python train.py --n_layer=12 --d_model=320 --n_experts=32 --experts_per_token=2 --d_expert=80 --d_shared_expert=0 --activation="swiglu" --moe_layers=[0, 1, 2, 3, 4, 5, 6, 7, 8, 9, 10, 11] --router_score="softmax" --normalize_top_k=false --routed_scale=6.29 --balance_loss=0.00206 --balance_bias=false --router_noise=0.3 --router_bias=true --init_std_router=0.0105 --lr_router=0.000849 --vocab_size=21543 --norm="rmsnorm" --norm_eps=1e-07 --tie_embeddings="early" --optimizer="adamw" --lr=0.00153 --beta1=0.9 --beta2=0.95 --batch_tokens=65536 --seq_len=1024 --train_tokens=277500000 --steps=4235 --dataset="wikipedia_en"
Below are experts of layer 9 (counted from 0) of a mixture-of-experts language model. Rows are named router (the router's row for the expert), down (a neuron's output weights, with its number) and show model dimensions 0-63. Each number is 200 + 40 x the weight over its row's rms, rounded and kept within 0 to 999.
Before each expert's rows: "comes before" lists some tokens at least twice as common just after its tokens as in all text. This comes from a sample of Wikipedia text that the model never trained on. Tokens count by the router's weight.

# expert 27
comes before: " |", " |\n", "–", "%", " (", " is"
router,221,151,150,298,200,288,251,216,129,107,305,149,210,156,179,237,193,250,165,193,196,241,191,190,164,194,179,181,259,214,169,163,157,200,171,262,256,137,267,189,148,161,256,189,154,190,140,237,137,227,196,156,168,212,193,211,210,231,182,188,222,284,94,237
down0,144,217,192,154,260,255,158,237,137,212,198,211,207,182,157,263,154,61,206,215,223,224,177,233,195,228,244,183,203,180,186,176,137,256,299,196,222,217,173,223,200,246,191,178,200,125,165,185,273,177,170,238,239,204,87,219,172,196,125,142,225,206,150,224
down1,234,228,208,230,186,193,186,205,180,226,314,155,200,170,261,198,205,238,195,208,158,162,130,156,150,215,167,202,193,123,189,198,130,118,195,190,242,210,249,214,179,199,251,217,174,217,140,206,205,198,245,201,150,202,256,197,211,206,259,179,162,245,197,220
down2,191,196,240,159,164,130,160,136,264,248,122,172,289,117,193,209,235,176,202,153,230,208,224,216,220,191,215,233,204,176,240,209,154,193,270,232,199,186,105,210,246,239,238,227,243,231,184,168,193,256,169,232,231,191,153,202,141,244,214,190,218,197,210,170
down3,133,201,231,46,257,164,203,238,246,200,193,208,301,193,156,139,164,168,220,250,173,186,188,253,217,190,189,220,220,221,183,186,208,183,239,209,179,193,180,163,191,163,230,177,214,222,253,178,288,200,199,188,176,181,184,126,153,240,221,239,205,146,188,196
down4,182,151,169,183,235,219,132,241,245,162,227,245,176,165,135,137,174,262,221,132,230,214,182,179,199,206,209,180,184,208,209,160,234,172,169,187,194,131,235,233,233,191,249,193,150,201,185,180,246,136,206,241,187,136,165,250,218,277,203,187,120,193,158,182
down5,235,220,227,236,226,227,196,177,189,227,213,212,150,167,182,230,201,211,274,255,245,215,205,156,286,188,247,148,201,230,186,159,203,273,194,270,193,196,190,199,238,141,197,214,178,231,219,178,266,142,250,176,243,245,136,177,233,231,208,152,200,240,191,235
down6,240,140,152,178,165,209,180,154,191,147,152,187,285,204,166,190,127,150,208,132,120,276,146,220,230,192,240,217,172,175,212,161,159,120,177,196,173,147,177,225,198,243,183,237,215,184,204,209,241,163,262,176,182,187,183,245,197,219,196,145,231,201,263,206
down7,163,286,194,138,249,131,170,131,274,239,185,314,183,234,148,183,160,220,239,200,193,211,274,171,216,222,208,167,179,255,146,224,217,234,184,180,272,184,80,152,255,181,161,218,230,260,180,156,280,177,197,166,174,242,173,211,190,184,243,254,193,229,232,173
down8,167,241,195,122,194,167,198,206,234,301,162,228,171,173,217,203,153,222,262,206,208,245,232,295,182,253,237,202,268,208,226,216,151,166,211,180,247,209,191,265,185,320,144,261,233,187,256,192,202,171,203,192,178,232,170,199,232,207,111,207,139,169,221,173
down9,228,259,197,247,177,223,133,236,227,200,171,178,205,202,265,187,240,149,242,180,185,278,184,207,153,241,179,227,260,151,220,193,222,145,229,237,219,229,227,206,174,268,185,173,170,222,190,141,205,223,267,156,158,216,190,232,167,184,209,181,195,178,240,98
down10,175,266,215,122,252,107,253,120,248,174,158,274,170,231,149,220,191,249,188,186,176,228,259,171,171,184,231,194,163,251,124,192,182,258,254,186,251,205,144,154,221,174,195,223,235,324,190,189,169,234,117,193,193,211,195,162,186,199,211,231,170,203,233,174
down11,257,141,201,228,191,251,160,292,145,174,180,154,156,151,203,174,162,215,184,229,152,220,215,190,180,233,274,211,174,119,198,155,159,140,254,191,132,264,253,240,169,205,145,138,138,190,230,225,117,205,168,186,154,223,191,183,216,223,144,127,210,211,140,230
down12,134,195,212,272,201,261,203,187,238,201,136,207,144,231,148,267,115,171,205,218,237,146,187,170,176,197,206,130,131,194,195,213,233,229,243,190,94,194,158,184,202,139,212,209,247,263,264,152,228,225,163,145,231,193,225,201,178,220,225,267,154,202,163,181
down13,281,196,124,237,199,199,230,190,171,275,132,171,138,284,184,200,223,192,186,263,250,218,283,211,188,155,177,181,149,170,231,145,213,193,266,147,263,273,250,185,217,231,197,193,229,179,202,246,145,212,160,204,161,229,238,201,176,193,218,216,162,199,242,225
down14,202,267,179,170,296,139,214,100,307,237,210,425,221,204,190,183,191,195,194,236,172,181,196,186,176,176,209,171,186,247,201,202,207,188,246,151,234,195,94,187,239,225,202,236,305,304,188,187,202,187,210,224,241,187,203,227,209,210,223,209,215,187,226,176

# expert 1
comes before: ",", " of", ".", " and", " in", " to"
router,233,254,165,225,160,245,142,149,188,206,169,213,146,260,196,234,214,131,181,184,174,191,217,245,224,217,173,189,278,258,255,193,222,191,239,240,175,205,148,194,199,235,219,157,211,125,148,160,180,152,133,218,216,140,229,195,155,239,225,179,201,201,263,207
down1,200,146,208,213,246,243,195,193,144,135,208,237,164,205,177,249,226,241,228,175,180,199,230,259,197,176,244,211,205,189,263,196,248,296,73,263,171,236,293,232,197,132,205,225,205,131,230,166,186,192,225,250,209,228,241,308,244,182,183,143,134,221,193,171
down2,286,234,196,151,153,179,168,224,183,216,201,308,136,216,169,221,220,254,163,145,246,164,131,215,250,212,241,232,196,184,242,264,206,205,177,238,282,224,243,140,268,255,275,156,203,172,153,202,230,218,122,267,167,231,199,275,187,189,141,240,166,223,193,200
down3,212,215,170,177,216,154,197,214,86,205,195,215,261,181,169,268,265,195,131,241,243,212,170,203,199,205,214,197,217,259,156,229,230,279,226,219,261,166,138,196,146,207,224,189,185,216,190,205,217,186,125,219,173,214,215,202,174,232,149,180,175,109,171,177
down4,190,252,189,185,149,185,180,207,169,174,211,190,185,199,208,180,216,144,164,248,214,209,198,245,221,194,238,197,246,283,192,89,235,195,138,192,227,162,243,190,190,304,156,152,185,214,137,137,208,199,156,151,261,224,227,168,224,169,168,131,155,183,220,260
down5,188,206,269,266,224,245,200,130,223,198,197,244,148,141,223,198,151,229,208,225,145,169,279,173,250,218,229,165,156,174,187,242,208,120,221,119,221,126,216,171,223,193,222,284,292,221,252,193,191,219,228,189,248,192,312,165,250,163,272,254,198,196,173,184
down6,149,233,213,201,219,251,192,226,316,210,127,279,228,166,146,153,140,221,275,240,171,236,218,217,162,155,201,108,249,200,160,220,218,217,150,192,156,169,158,227,227,206,171,220,186,217,146,269,196,185,213,113,190,240,255,134,186,201,261,234,239,200,198,178
down7,197,214,176,154,209,207,217,200,88,147,161,142,216,225,292,289,256,209,186,255,217,216,235,213,216,248,225,205,249,161,143,190,201,272,221,264,166,219,223,162,215,206,224,155,199,176,159,187,185,145,195,160,227,204,185,190,169,182,146,150,206,187,199,269
down8,162,163,237,271,202,246,176,179,160,172,165,145,185,236,219,162,263,192,191,167,268,218,199,214,181,145,150,219,231,220,243,218,200,175,224,212,123,186,187,189,255,226,216,209,244,240,201,205,223,202,193,159,195,122,241,255,215,224,215,130,187,140,253,130
down9,175,288,309,174,226,172,221,224,181,264,168,272,247,207,193,207,198,289,168,199,159,193,194,153,192,188,201,211,135,180,213,187,120,169,219,224,223,158,195,218,251,273,203,203,187,151,211,218,234,164,205,188,206,192,238,202,203,196,268,216,162,221,177,238
down10,221,233,195,217,133,138,227,164,225,266,186,253,206,143,148,199,179,177,210,157,188,147,221,190,259,154,198,149,195,195,262,296,219,162,166,207,160,181,163,202,183,289,236,124,183,193,220,225,320,170,203,167,126,160,228,175,151,241,231,305,214,291,213,201
down11,160,242,266,179,278,211,236,182,154,196,225,277,153,196,255,271,142,216,209,173,221,140,201,199,232,237,176,175,210,155,174,215,171,230,208,241,244,183,314,223,163,192,216,179,204,203,298,149,172,196,284,129,208,227,180,233,111,178,191,174,178,198,163,158
down12,178,236,233,189,141,206,257,168,277,154,258,155,233,198,182,182,205,195,232,265,144,153,173,200,169,230,266,98,172,183,273,201,164,136,190,235,211,266,211,208,164,255,192,251,141,186,273,173,250,256,194,176,254,224,215,185,170,194,267,164,222,188,140,186
down13,166,200,207,232,229,239,178,154,213,206,256,214,195,252,212,209,126,209,192,144,206,207,77,237,115,215,204,218,142,141,150,185,221,81,217,176,265,190,215,255,182,254,136,170,184,167,160,238,247,205,123,236,181,244,224,242,210,225,225,141,190,252,238,230
down14,139,239,225,178,265,174,196,216,331,180,172,271,248,172,155,160,141,184,194,236,214,190,205,213,238,137,185,193,169,251,233,211,211,176,122,197,160,108,151,205,237,177,175,256,264,215,216,218,220,214,207,201,190,228,215,180,205,214,259,260,237,225,204,177
down15,210,177,336,222,290,231,222,228,185,137,222,287,158,189,272,187,197,165,199,205,261,223,223,241,200,168,220,219,179,214,156,230,168,251,215,275,179,154,207,241,197,288,158,235,175,166,235,179,237,161,187,200,211,326,204,257,178,170,247,185,263,236,277,248

# expert 15
comes before: "–", "0", "th", "2", "1", "4"
router,264,175,195,170,212,166,202,214,208,173,195,195,227,155,249,211,215,127,152,163,170,229,180,208,187,197,219,221,172,201,210,262,295,133,229,176,199,165,208,161,278,159,175,107,217,197,198,236,151,235,255,174,244,230,239,138,275,182,201,229,207,222,117,280
down1,322,178,208,252,169,262,199,262,170,210,233,268,241,255,159,241,213,236,272,181,186,222,215,274,191,209,190,238,146,150,277,159,251,178,170,166,212,189,227,167,155,180,202,190,251,150,226,223,238,154,222,193,206,164,173,140,143,217,229,153,183,232,220,174
down2,133,235,251,228,187,189,208,159,263,190,239,212,249,115,184,165,203,148,216,233,72,233,235,196,208,232,236,269,247,168,256,217,209,227,185,187,201,175,229,202,148,168,138,159,197,249,232,184,118,281,234,170,255,224,192,185,218,192,155,254,240,223,149,209
down3,192,284,167,173,253,272,225,273,101,136,151,238,211,184,252,248,244,195,225,224,194,167,276,207,231,135,222,208,217,194,253,144,225,178,228,259,248,133,184,182,223,171,197,192,214,174,203,194,227,131,174,266,177,275,164,210,197,164,156,154,275,133,134,193
down4,263,144,247,197,161,136,150,203,76,108,207,201,159,192,201,192,195,182,196,232,237,165,215,229,159,180,132,237,255,134,194,258,178,198,173,224,207,157,253,293,183,237,180,233,136,213,179,196,163,197,235,213,214,176,193,208,243,180,210,131,158,187,253,202
down5,183,118,153,199,183,230,149,204,203,187,222,262,113,176,191,123,150,241,201,213,179,170,237,199,216,197,190,180,235,228,158,200,242,200,187,125,212,201,177,223,241,211,198,295,187,141,137,237,182,186,189,225,169,98,202,248,219,212,252,207,202,238,229,157
down6,223,204,163,217,239,243,168,229,116,157,205,144,268,175,144,158,262,251,200,207,276,166,220,149,287,197,217,155,244,237,210,165,212,183,169,148,167,164,159,147,157,177,266,224,268,219,197,213,153,156,238,218,198,244,195,65,185,196,179,185,227,221,240,160
down7,220,245,153,225,190,134,229,114,291,209,149,270,266,203,144,202,229,169,263,181,247,242,201,205,262,187,236,216,165,197,158,200,231,147,188,208,214,147,128,272,213,196,124,182,289,202,160,194,125,220,151,171,279,265,190,240,280,202,195,213,149,199,201,193
down8,222,246,171,145,123,187,206,252,214,232,237,181,193,230,243,242,223,258,152,176,220,175,208,184,159,157,234,289,106,174,229,222,182,215,158,263,154,273,273,257,177,138,174,256,318,221,201,115,170,226,140,262,170,193,253,216,257,174,166,280,202,194,242,224
down9,241,150,232,190,233,183,239,195,254,116,157,242,150,119,251,171,209,185,229,148,220,213,221,243,125,204,286,183,196,221,210,202,219,181,169,264,180,216,271,172,258,178,198,204,162,179,212,205,154,266,142,181,203,200,305,172,199,206,182,185,193,210,72,243
down10,183,178,178,146,179,258,214,179,202,197,225,185,225,180,229,126,247,251,238,192,153,227,178,177,263,167,193,196,192,175,195,236,213,120,204,238,114,120,201,255,196,175,274,263,200,238,216,200,188,225,241,251,249,228,251,196,208,220,273,221,174,207,152,175
down11,195,282,265,129,242,209,191,203,212,186,282,247,205,143,176,202,162,191,154,206,229,242,196,232,204,250,214,185,162,148,232,253,176,220,139,158,177,142,188,252,159,220,172,183,200,269,107,194,226,222,265,230,141,134,181,266,193,281,182,174,189,242,275,199
down12,263,205,239,134,255,223,226,222,209,175,184,177,190,168,235,281,269,279,284,181,119,219,272,192,186,151,186,262,233,191,210,214,235,195,206,196,252,178,199,261,110,177,184,190,231,200,185,184,241,212,244,152,223,182,154,173,212,219,233,302,177,229,241,175
down13,142,120,199,267,183,261,228,233,118,218,160,126,169,216,210,220,231,148,208,260,188,230,161,182,210,131,183,141,247,190,178,152,201,176,212,280,222,131,276,202,223,255,257,128,242,199,203,254,233,158,223,231,172,130,255,239,172,194,218,186,240,250,128,214
down14,171,129,167,182,201,125,205,222,194,211,273,212,182,180,225,195,245,217,185,237,235,194,137,163,167,269,196,224,266,264,184,193,202,200,140,243,206,264,151,174,283,148,210,277,226,141,162,134,240,203,244,232,232,181,223,155,204,141,193,236,205,125,223,186
down15,189,232,188,280,250,168,242,167,236,241,233,165,214,250,181,122,234,306,178,259,208,194,175,178,192,183,207,239,166,174,173,169,146,191,117,140,180,158,224,192,292,188,196,206,171,168,186,271,144,171,192,176,281,134,205,154,182,166,223,201,236,204,225,195